Weights of a small mixture-of-experts language model, trained from scratch on English Wikipedia: vocabulary 8192.
Below are experts of layer 10 (counted from 0) of a mixture-of-experts language model. Rows are named router (the router's row for the expert), up (a neuron's input weights, with its number) and show model dimensions 0-63. Each number is 500 + 40 x the weight over its row's rms, rounded and kept within 0 to 999. Numbers have three digits each.
Before each expert's rows: a language model's description of what the expert responds to. This comes from a sample of Wikipedia text that the model never trained on.

# expert 1
Description: Mid-word consonant fragments
router:504455492512484512445573510504538495480507510494499506471456494495474449482482521490397529595521516559460522539490482504486527527684484479528488517461510463525549468487477513509474513428512574
up0:519508528461530507492464468491553498474470491461527547496532524461497489409594502516488485502424441519473531509537484512449548477571477462546482483447541532550470542495580519509451506530550473
up1:533471492560519503531503525537525480501413510427454539519509508526430442501485539454520566505586583554518466538485517481528503536493481510533535457541508529460485406483467410401474536564452439
up2:536520469540530506513457512489565467451456463453471510583513498455458455527509512469482475528442522502465543529467422561537553504520464495522512512448524552496508523506488478514508496502535507
up3:498528462484525447471506488486485488502442439491448493496461532581525566499475490467472514495481475484453574481488483530461463442457472579562525613467533536496458452527519485446519546513538474
up4:529464479516582460488524534581567522464473505520514494429541501510497462500482455468600551494465498478409500528514509492492465486510489430532481538499575473511489392453526442488471445555514498
up5:519560458492526546471471478475462492488526451396468498433581495548433477421526499557474454509512521526469550490569489437526467573528520490409479487444495497444497584505519540509474463550440544
up6:519380499487386446504405493442485501421505546553591532487432519465496537530514501528501445499427580571554480456519518481489451476527472531486389559504461537496530432495487469544502530562480518
up7:547534562463480474470558517528499458490470504511515525532438543537431533601508514433503518503507474445534467510486537477468520454595502543522503483513511494449476443497494552511564537501503504
up8:489595434529510530479478500529423493492481520430529486454452521557564481567479490521437524451558528530447506496453518479560479521505457412496527528470532512409519431474493470552490503531412568
up9:479515549481492559493488474479539545515496505594390511502509534487509440563506482474472449558483522467446532558466511495511471517478469433454480524479476487477489517543515468500434545540461505
up10:516446490518466402521500497505545494576524480531484456362500499569571519492468479457542480466556470567476464445495556486482528500521464463544481528521518477463540607495486512446512515511491451
up11:545522522508472499494485563456475475495503493484514426498526479469489483486491492511457551580425536419458501484513419514536556429486440522511525523462536490510472546505485482543482493494432507
up12:500467534500575455502472481500559500469473539476525499549474490537465501506513510427494591479445520527438511492549400481451407547497425469545508453449418579485528449554456501426513501505441441
up13:534507551498508537496536469548442485497499526450582446475476478567465523451508513485423559561518450551528508560489517552564518561607525502573449536555511478481476547526492560554442517422545506
up14:505482442499476566412516495516412506458514499491576538522532512496548544391483503516513500534496471543522520502487519507542491513503528417507557488535532515503513565542533491526570446467470439
up15:520473445490521506465566484517447526471449448500447510473478521471600513484476535466565562451456492519464535465476528461469495475526516550450509525490569470526490518473489484543547550482462610
up16:526469465493520459463503470479524497438520512480444422569507467523490506562462412482470487491530474459466508527526487505580476520532515431533475512527560532543444468485509474505485506521531480
up17:546459568506501480490523489504458524530527585466517553520355453440451471480478468447494518527545496455481514522438452455499433592504537443415544485494476485411437510471509378561470492475498544
up18:541500511477515515474497499508533504535500475557525523407520460536435548528516508433494444594471502474499478519497470453483548478465493489519460484454543548432461501534592535483486471516444556
up19:518538483517499556500550526530528498456488471508453576515565501472451502451499476556598576605485529544481499565462518503508516448557500486552445527507522526605453503522474549509567497476459515
up20:509482476508466482451476481502506498514488471532496474480422527543423517414481538586497542532482524441473482552522525518481447535469439541476444517522530459470443532499505529484442497445432479
up21:537538543510529463502500458449501514509556498443509487526464525539473441461497549471514443514637464515411484594508495482494523510428477560536510536531515457422527479548591469540488444456516506
up22:499504507492525489500521515522510490507483427520459510500439487527467433438478471452451484483476472502509530545498551522539492587507452496460545522442527460495480493482499523516501503439517515
up23:507518504529499491519478503513513528482502471566487493472503529550465530515468511524421469533545485562520541488495488436541553512553539502591473483534466515504511552482446508524535508479522564
up24:469484565494555418562569476541489466514521542492566524437516554539464431586482511489443479432500508448462509545552484516471446512539497478477463561504520485507509476515499461520507489461488519
up25:538438493494494419481549458552506474566563422490456499496448500526522518498486527501520487512472537607559466474507427525481495487528463454479486489501555518447478426501477530505526537486433454
up26:501420545524474534428483488589516517486553529572493518402530472472546477516485521522500494516585499457582501523491531495512440537516501543630493479478485521448537490546518506568480512473545468
up27:538530485535492478464461467473462467561470486497511543485543499448545451517474499442523390492496490484463492475489532508407533421479454457483491436550534478450568505473520476500459506469577540
up28:515532533475517535531501509550509492514488466436479475479457544473489541518451503490534522586576457494553617543456494589513460466480547515473443544461444450540516477537522484611498526439541441
up29:498500472483527602457537483480502492513495564479480479488485502546494439431535524490479494470434530555573518513497515522525515493507495518555536495503517478504486508511506473566445482416451507
up30:458411553502525557442505533458526478449562515545529558469477564541526482571613565516515495562491517484488514415477542496468526555476453433515529411480555502483495384460494473577518494434490511
up31:497538446507498536486466501411506522507422511433529528466514506518498422525528539536504489508506474532504538506490459486465449577556445496538527469506572480435533511460455495545489502446528556
up32:512557494537468543462515537431451491515445562521491537443510524489556502500544550508478487427518512533451510454397554521493538577519506542467516489482381488519501482475490494542489571500489486
up33:535508541514484466519494510484498494487484452485507486532477497535538511470568532564538481539432449444461568462582523515495545494541518457533433578554511535535493498504472511520465517459555517
up34:496509472457523565505539485490493473509549520429526491508421505506524488444508510509500529495516535445478498439445440515477478516532532547503518491516485631522477463492557447455553542498499417
up35:514526447491451474513466499430526491536475488453469465480492494489459497511554497486491518566489511573583534449521414522561450551492585448574565487476538482516484464488437447484557480497413497
up36:564464457505498499569490509454505535456430490509449493553479532424533522469550526554518515479458522496475527422461482481469483571536596465519461483501481505487430540480492579541515511576574547
up37:517420496442484491524482516486525572520535452414476460466490524529522487563495462517500487489430502478390531417416457518461542525475531490458535581431473465534526504495536506554488438456603503
up38:519502450516464463466499491584517469506507453460606470512484474474562553503485485514491521504590510442540524490459516504498492493559488470541457544495511473458518540531516494540513462469495452
up39:508444494508560501474475509480484454539479460399469462481464533553523486533473506496458531491506466507509466505531524413502535506510506536621532514499439496497513496543450448548476538388446506
up40:524533437530521517506516524525461466449494589498526458559501497444458452510406528514541475505416564448500535543476513490471549396546476477477469543531604530569488419529518513486559462526511563
up41:471373510500508492467496477502527534505511465464522505485428493550469433496441531527538490443461439494493503477495508487517566570460493485481488461509454501424514415460541513464473486508440492
up42:490478511527533514507631510545542510508562489487475519499558479567446542460535506506434467539504402501551529501448493447500556469551457428497428395487583439466534465477532490481510507505441545
up43:515547441530509523504452515523514482568513472445539539500409507625476498482480538529549472460497501499531501461532477467535486528431545461454503562532467522476509526505530449491550535478539508
up44:432423488503521543510453573537449496498456443460551524505474472500451598496450486530472575509541554534458467498455477468533504526547509466449507555470493461483481550503443546484506487417455540
up45:478540532504541505522504486566502488547512511456526554546539551487568427408431521541501556567524569466532490487525478588466501505483479439486549549503489500549473478507585441513461543449484483
up46:503502431513488540446511519512520552529559474510489460536527532574462433570526517511497564538528475574480434455513523458475498534504473523590522503502545498387504505544513507455518453475464539
up47:434489440483475470439515467491441490479478447486467462500463539386526519535486501474529558477504460509494452473508405507505434478562469430482408473488477454441562500518509466524479521505500517
up48:466494522510470554517474470492494517539468457440489504502451511480477440524500509493534563545540455464504461558467549440485503532559503522492479489503511484520515508510495489455457489487529446
up49:519540471499494513491508498573549470484482438442538464491378474514579516505474469471526539479467529545544541504499486502455553548401468478509459463494531477418520476469502495483524436462481516
up50:532513533495508499484520536539540506477497502434513502538499490509542558573440539566445513526596528517440471396506495509479572466491492473537560510476529600503500536532537521533493452533534517
up51:531477486511485535515515520499547564570546461522485456418555516496499522475489615559462466534555407437443555525499491489456472465501478534512446461511482490494497538527519415534459517488438537
up52:550516456497549482507528542519469517434506508512580509572455515544538464514488460445473512503514480400496472534503508516520473503491559507509519586452586446478524453480564474506531578539483465
up53:519504526457505512461555503463433516534501471475425410473503511452617493502510517473482537548536559535470499554485504500495481515503477532510571451499540516555529581470513517507498458465495460
up54:511529511523492524496563483527399525545503485496496498456546437554484456477550524497493513558480519546375600538516470505514437462569482512533460489594449507548490442489495484485556415507542487
up55:529461504516520481478569510566542497487530450522572495513524487482529562524428544475472555445514506433543470543540525500526466515453511457536437509464509432482568540544545489419456443476534562
up56:511561448508478542469511459554521455462529573475517526515532440527454593516525567511495480483477518573503550506483474544474558563513436460541493527562509557494590501487434532574506521450546487
up57:504545520520456468500459467491446494497509442410565485492462485490408466479537466492610557493548516545530484513516549491524468551521485547486463508448446467525550524486487496495431489411443530
up58:543504486500524423528456498500538477480502481549487461504533548474476456487537551423546508549547516498537504463471546513518532455575499541496543544478453468488540433500470478419550504516581554
up59:530477450453607490475496516559462505547503528523512502434490463512497520499491450457505444558481530437465552528492561474487537484464495517521560493566491542572490534516482540476483504459522467
up60:501514490519547504500481505531548522453521536478558504452492478542584508538472514470525513509481483465431513572502494504563539509493499488430558497505506507500485450467521499491443541461529560
up61:509365468454460505470565463480481465496510459458501448546453506507454480497510535502457533495466457476562499508497515506468424528569511455571493512548448479439523511493479508529467471520472510
up62:529473516488539500509519500500503501569508542483493508522543475608537462502484464553437555469474484584520463480482476505533479466530443556490495502496496522537483477493532527500538493418471546
up63:527539512530470499592452489524478506541541501451502486489482462484609552536540502540484489474549477478394443568446460482533501447524460477513468470566445479493501480460481435494461471618553495
up64:496521447532593482489495519456499515528485563512563481488476516548479499517445531470432492521491520462487521526513440498504556568508592533503514493526479471544470538528512552497489490448486493
up65:512461532518563561573543494474530524525500403581558493450502543456469443508449499570532443505511449457464469527544415498520538468473545451506581427492515504486480441483522505524566566561487535
up66:528597573482520488510441536480556511461521470570464505485542511508461507563486526539487524519503465523491486473475605481502485524547463464454476468521442502519474511501542504495515462557423565
up67:529457521511515483486568502587521468507506493513509447476510485470513501548433540451477593364546549513508527492397496472565417534505533474527461446493502458516497457507532477571441521493515473
up68:519477461505461419488501531466475511570500538504504538454533493507495482472520505470493472533501496527462455520505505541441525539562514568442502477455470508493497553493466484512438504496476493
up69:549498461470517457496482525545542507466515559525494442475460439565476507417538500565518447443529483513478459435500519512466527467542461475540538424491510457520535501510531483532491494551519580
up70:511566460503530432465379472487510511425637477510495541508476479509507503469555527492444501517501501530507506474460456500506552584560498475526477445483459527504500477512445495502558518451426433
up71:510494525523503534514482569463522505501564486523519507473539487523522579551520541497482519539478525504516583473543474474518533505459568547495448525508456505462469555495433545470497495472569547
up72:504539483489482545423544473500509532568545464510493506543516462560459517515510472528480526450451459522467570542458536470458523474484506476541533503544612478478478470472431518545506505528466506
up73:491544533508538468533524497451482507513604510479532534487507502572497511500446538502474508553483538521547548571480493501512414495434520470492498475475489542540477477491437514521427469495535488
up74:510528493490533452531516496529550482556475491524509513484499493509400454553435516512510485525584533533488514503498550440467520618529467494425499520537490540541529487443527473524511481416455493
up75:513480499512489464479445505526518512512488529569527485464494488467498524563444526503449501485475471462498488487497466472519499449577424477525428528536554511543468496496508558522550466371483525
up76:544499508463500483413525479490519495485481518467449507466375502489509444470490559500458492508423418463436540473514535478487525544553488470467539520421483540498497507501545469557479530479489536
up77:513593560512582471544523465564556550503542521501500568516468468466516542474505469466484520463546436512502422449512465510502540571550446511492487501538525472475485537512398416499472518521495500
up78:495530534483453490512556499610497493542413406505452501508460512434459475504471492541528486530512448462422524477499524515525435506516421479524475450526502491516520531533482470504490463476558498
up79:529486513467487591534505488449509531547493494527572537476421489528521545446470505566493541534548524466492386566431538527517486516523464494554507517493500579476515574476475565540491508472539549
up80:508540582480496496430515561492489511449532478504541552445433496543509481572502533532542541513493463454463516609488502505531460500475471607531567490476515438540474537455433593531513564508489474
up81:451542501491507506433526506525502514491481537471487497491533494445445476489506506533571463483471503526453519467478480561496462422472594449492520546541586493521544486527512518550531490417451492
up82:505391531486538465456508498491553448550485463493472483516496495474552505477511518557421465492478577508506574514551505495515508493483424512547593450523481502454501543483495493508569483455456482
up83:548473577472548476485527520526541502492449534499533516448464496513474568490509461464465464521502447527536535500514513523507564498469493433515580519470535523438531547505549447451500510480545535
up84:514451539499495494519498522503540538515491484450384504500493492549459398502456495614533485473574461491462556505432497523498492504566515561495513469612513480544525508496543581502504516500494456
up85:525530488501464484449518529515518502488497442498456539486544544474550481433550521448465535531404576543540508553462520476545519475473520533464478510497496525550535537523466575482480530468558560
up86:500490493514482428527427483429503496477508509497447483532485505445497480452536502561554530478465474516481581485512495490471516517416480416491569487502586528548500505456522461524465507475470526
up87:551482532496427558497569522498427516500526486495560508485497506387471490491480452486492521533507488482573499534542494532480508536533524481493406516546467491528444500515484509510507519532418538
up88:511523541515478505459483472459492508477590535507454508491477567488542548407544563396584541541463545569480551557505534439542497473558455538534455525592553443536516501469506525478523510485503442
up89:552478501473467502455552501469526480493515505518528546464481469541488398438454456522474478496443559516562542547510399598453530511522473484610456455553497482507547486521487495506527458569499431
up90:492633546495510495485557501525472476500477505513555458481511497506468544529496530506466486511453470594498467528442523509460517434502472478526473538492442505538508492426405581445529495508503545
up91:504508527494482523531452499471488522414519560483486539475515488461497519464478585521503475541522452560507472500522461471544586447457510474472458465544477468558514452524426467468529492475475455
up92:537474559564460512540500517492480462605474503486509585438474461461512469479467497562515497505448525445535555466487486450491479500437541472522445564491477485476480492540551484497494539486534502
up93:514528509485522534461520490527505489514494502625484460525469498530503446482490458481429487526516518528455545533434465443548521531484416412562560514505507502546550464479449496562504476532532453
up94:554480482510551439572479463498505499510544474542526506504485470505447543491456569471491541466521538563505478534414436532486570482554553558481408546528475401510510492485458499588537507442517551
up95:479451540499508507554510517491462501424524531459470512531533501522524572518458461577495522558475486507523612513493526478473489509512540527491510476458534561513479557511517481476489466442484477
up96:496465520505458523507489476441431471520523451472493443518474485432480416507531458449514533486458531574523520493489474469515526556506496454527480490517496498569497492523568478501499515457452557
up97:505431490482499519475568540534479531578533488531501522393466468483498556435455476507503491495490482541588496478461407498546485526497537472430517489489457497520491485527505515519517485393529537
up98:491499473493472495575519498572463525474519507474480439449521472479449502438505479561406527501562582489482530556516443532401458497496547460510509495532611500518477490492615462520497458472561575
up99:469500522522499560511532540479497500453588544520425552546465475515505491527432514509496486442566575558503415457476506413458500548510549433505476493519471480494531524530487444481420465495485540
up100:505454455509461526566491529498488490488496526496569504539465507561475470476530529546437460525516520536557464500491464440502523517521556513445472589564533546457564514492515487496420497439495495
up101:547554557511524536452460513491530503471517489531599492468502517484597483525441568464501445472542478534433541556519472548535452464506513494571499471457498525576455477526481495517471541544514555
up102:516526501487481465476559533526525485475465585505499528467452448472475489554587439510439526462459495435493539476449495518535486573474512437432491546539496558467539478454589454498461478442525467
up103:499579551515485461520465491561558471503487457519508546442548488570503465465486592594524494584521486495514547519521545466475600507465498538470515503541501515542510499558470475497502547501538557
up104:497554570463523566472502505546461517463561464499541506447490483494478596471476462528509519511516563476452503456530545457557463428492500528558519500522483516486479483492453489555435478503487488
up105:511495467528550457520510499555526449572463488459592478513450501604526461514506452465529446489499481572428496506582540514464493514514564547552463489486479507496529457507470509485479492525496556
up106:530458495517507431488556473492510516464517540475443534534531504488457502479451513530506495551507480476543533526495463432496512449475447491551530507524483535526489460507434486480403429477513480
up107:523522474553506555568539509500508430512475513477504535521538453508506464551527504545389445574508493550509532495451475527479598555593507486494471522452503485514550509506483476472522530550443458
up108:510461440491500496426518446478461513537482548506466518520485478496463511499493533529542489476523455463525424527540490483506455529562478474462467520458518522505482493544512563454456558512609558
up109:524512487475460516507552498442534487498499559433516567481602494451489492520460528536437494535523472449489515491425557550488579611513521554542393519476435460478506481491485552520454498503524532
up110:510499506486548542467525476559454446540570474416514575523510518605490498536485546500556457525519512519405501528544550505465495499557431467549516490470408489496473546510468473479514557491511462
up111:508482524522515560474538518508499476494469458500442446449545511544418486517390515574540504478423505520478493497432489531525495439553550535543465481429496509524493517529471479491539509442549529
up112:509484468482512475474473500418402509454445497549465470478463505549496469508470514465455592513498533529461542541489513520501508537516450508553493495493506488553461428522517451496525546508538551
up113:520496508465426446443521527526507465491494493464500500459492485526544502469555471486550401548516441507458517504478498498497456455480509573457559473545512476480441548508542516483499485483552446
up114:540498414481509439497442470487502477532462454589534558415588430484458485411513523554411581515461556499474532502522447460476484474552476406534517502481539495553442398530519523495528515499469495
up115:509541472468530465592536564409501489459500508490508531489504528475480539496540502558436538566494521472529515449459432534414506496443487480485518563545550470484532510493550506485431473462545515
up116:476457453472505475439461523514530498515470509530467555474491476508544475418513473502475533565540500513506570526508509501512526428488500533489446478453504434497481575485476529486573538576475469
up117:493504472501512592463542478476561511477429579519546516519560510490483509610483535414477500533474516516480557548494515462577502498461449478542522495495509488547504488510514544490508542450460462
up118:531604536495477497495517520526569511460522564519482519417567490499475495575454504476539506505582496473461474547484496529443551499464513564516487412560459515600552541488536488482538497536438481
up119:514488569473413524457533485494495504441510468611506526479524510449529482496531459525523504546429416440509510500471536462531474555404521540512532468551555518473512549493477552530462526502554496
up120:526500527470516526530492492451497539478469464574524518514520483439445546489553516520533507542538508606489504609503525516536555460470493453488487468524482453465494440497556576502442490569533521
up121:519494474528454597445476522569475492522510496477486501448486522499560453517487496500486548562483450452545484517401535479525521526431513489535538467564492601472487462471496514555480472529488471
up122:513429509520569505533568504476415521518581461509517490551553485475565449504502529488500545531532483467501498533461468474590505461514415478487471557525447486470546467482418491516452581555533462
up123:476549446477515442488504494456465497484486462505418516385464517479468565549535460497482534484477527552522491461426441539509554495547525466499477539490488421476549453484517489536499578522557548
up124:527459573511523433509567532576505560596512457432537574495495489535506511598459479503518522562625526502485489482477485523551477505529513441537557467525460445520480476473467500415446510528543514
up125:460491493504551535467532515555437493464558463510523561549537510517495466525552467488465489503523556432462503621413462574525479522581389470477534488425512489482567466514540502480536462532512486
up126:512496544491509470483455495508502510563537438495497466502533568518453394535561482536471493517406495543546423535515448491508536542518528498483475554467483490511479477536474514454491513473540561
up127:503470526475518410527450437531487484551483448534565514461492560544474550476487571508540518547550406484534555503499388486519468523516526462469458484482571512549518526474495465540517506516453582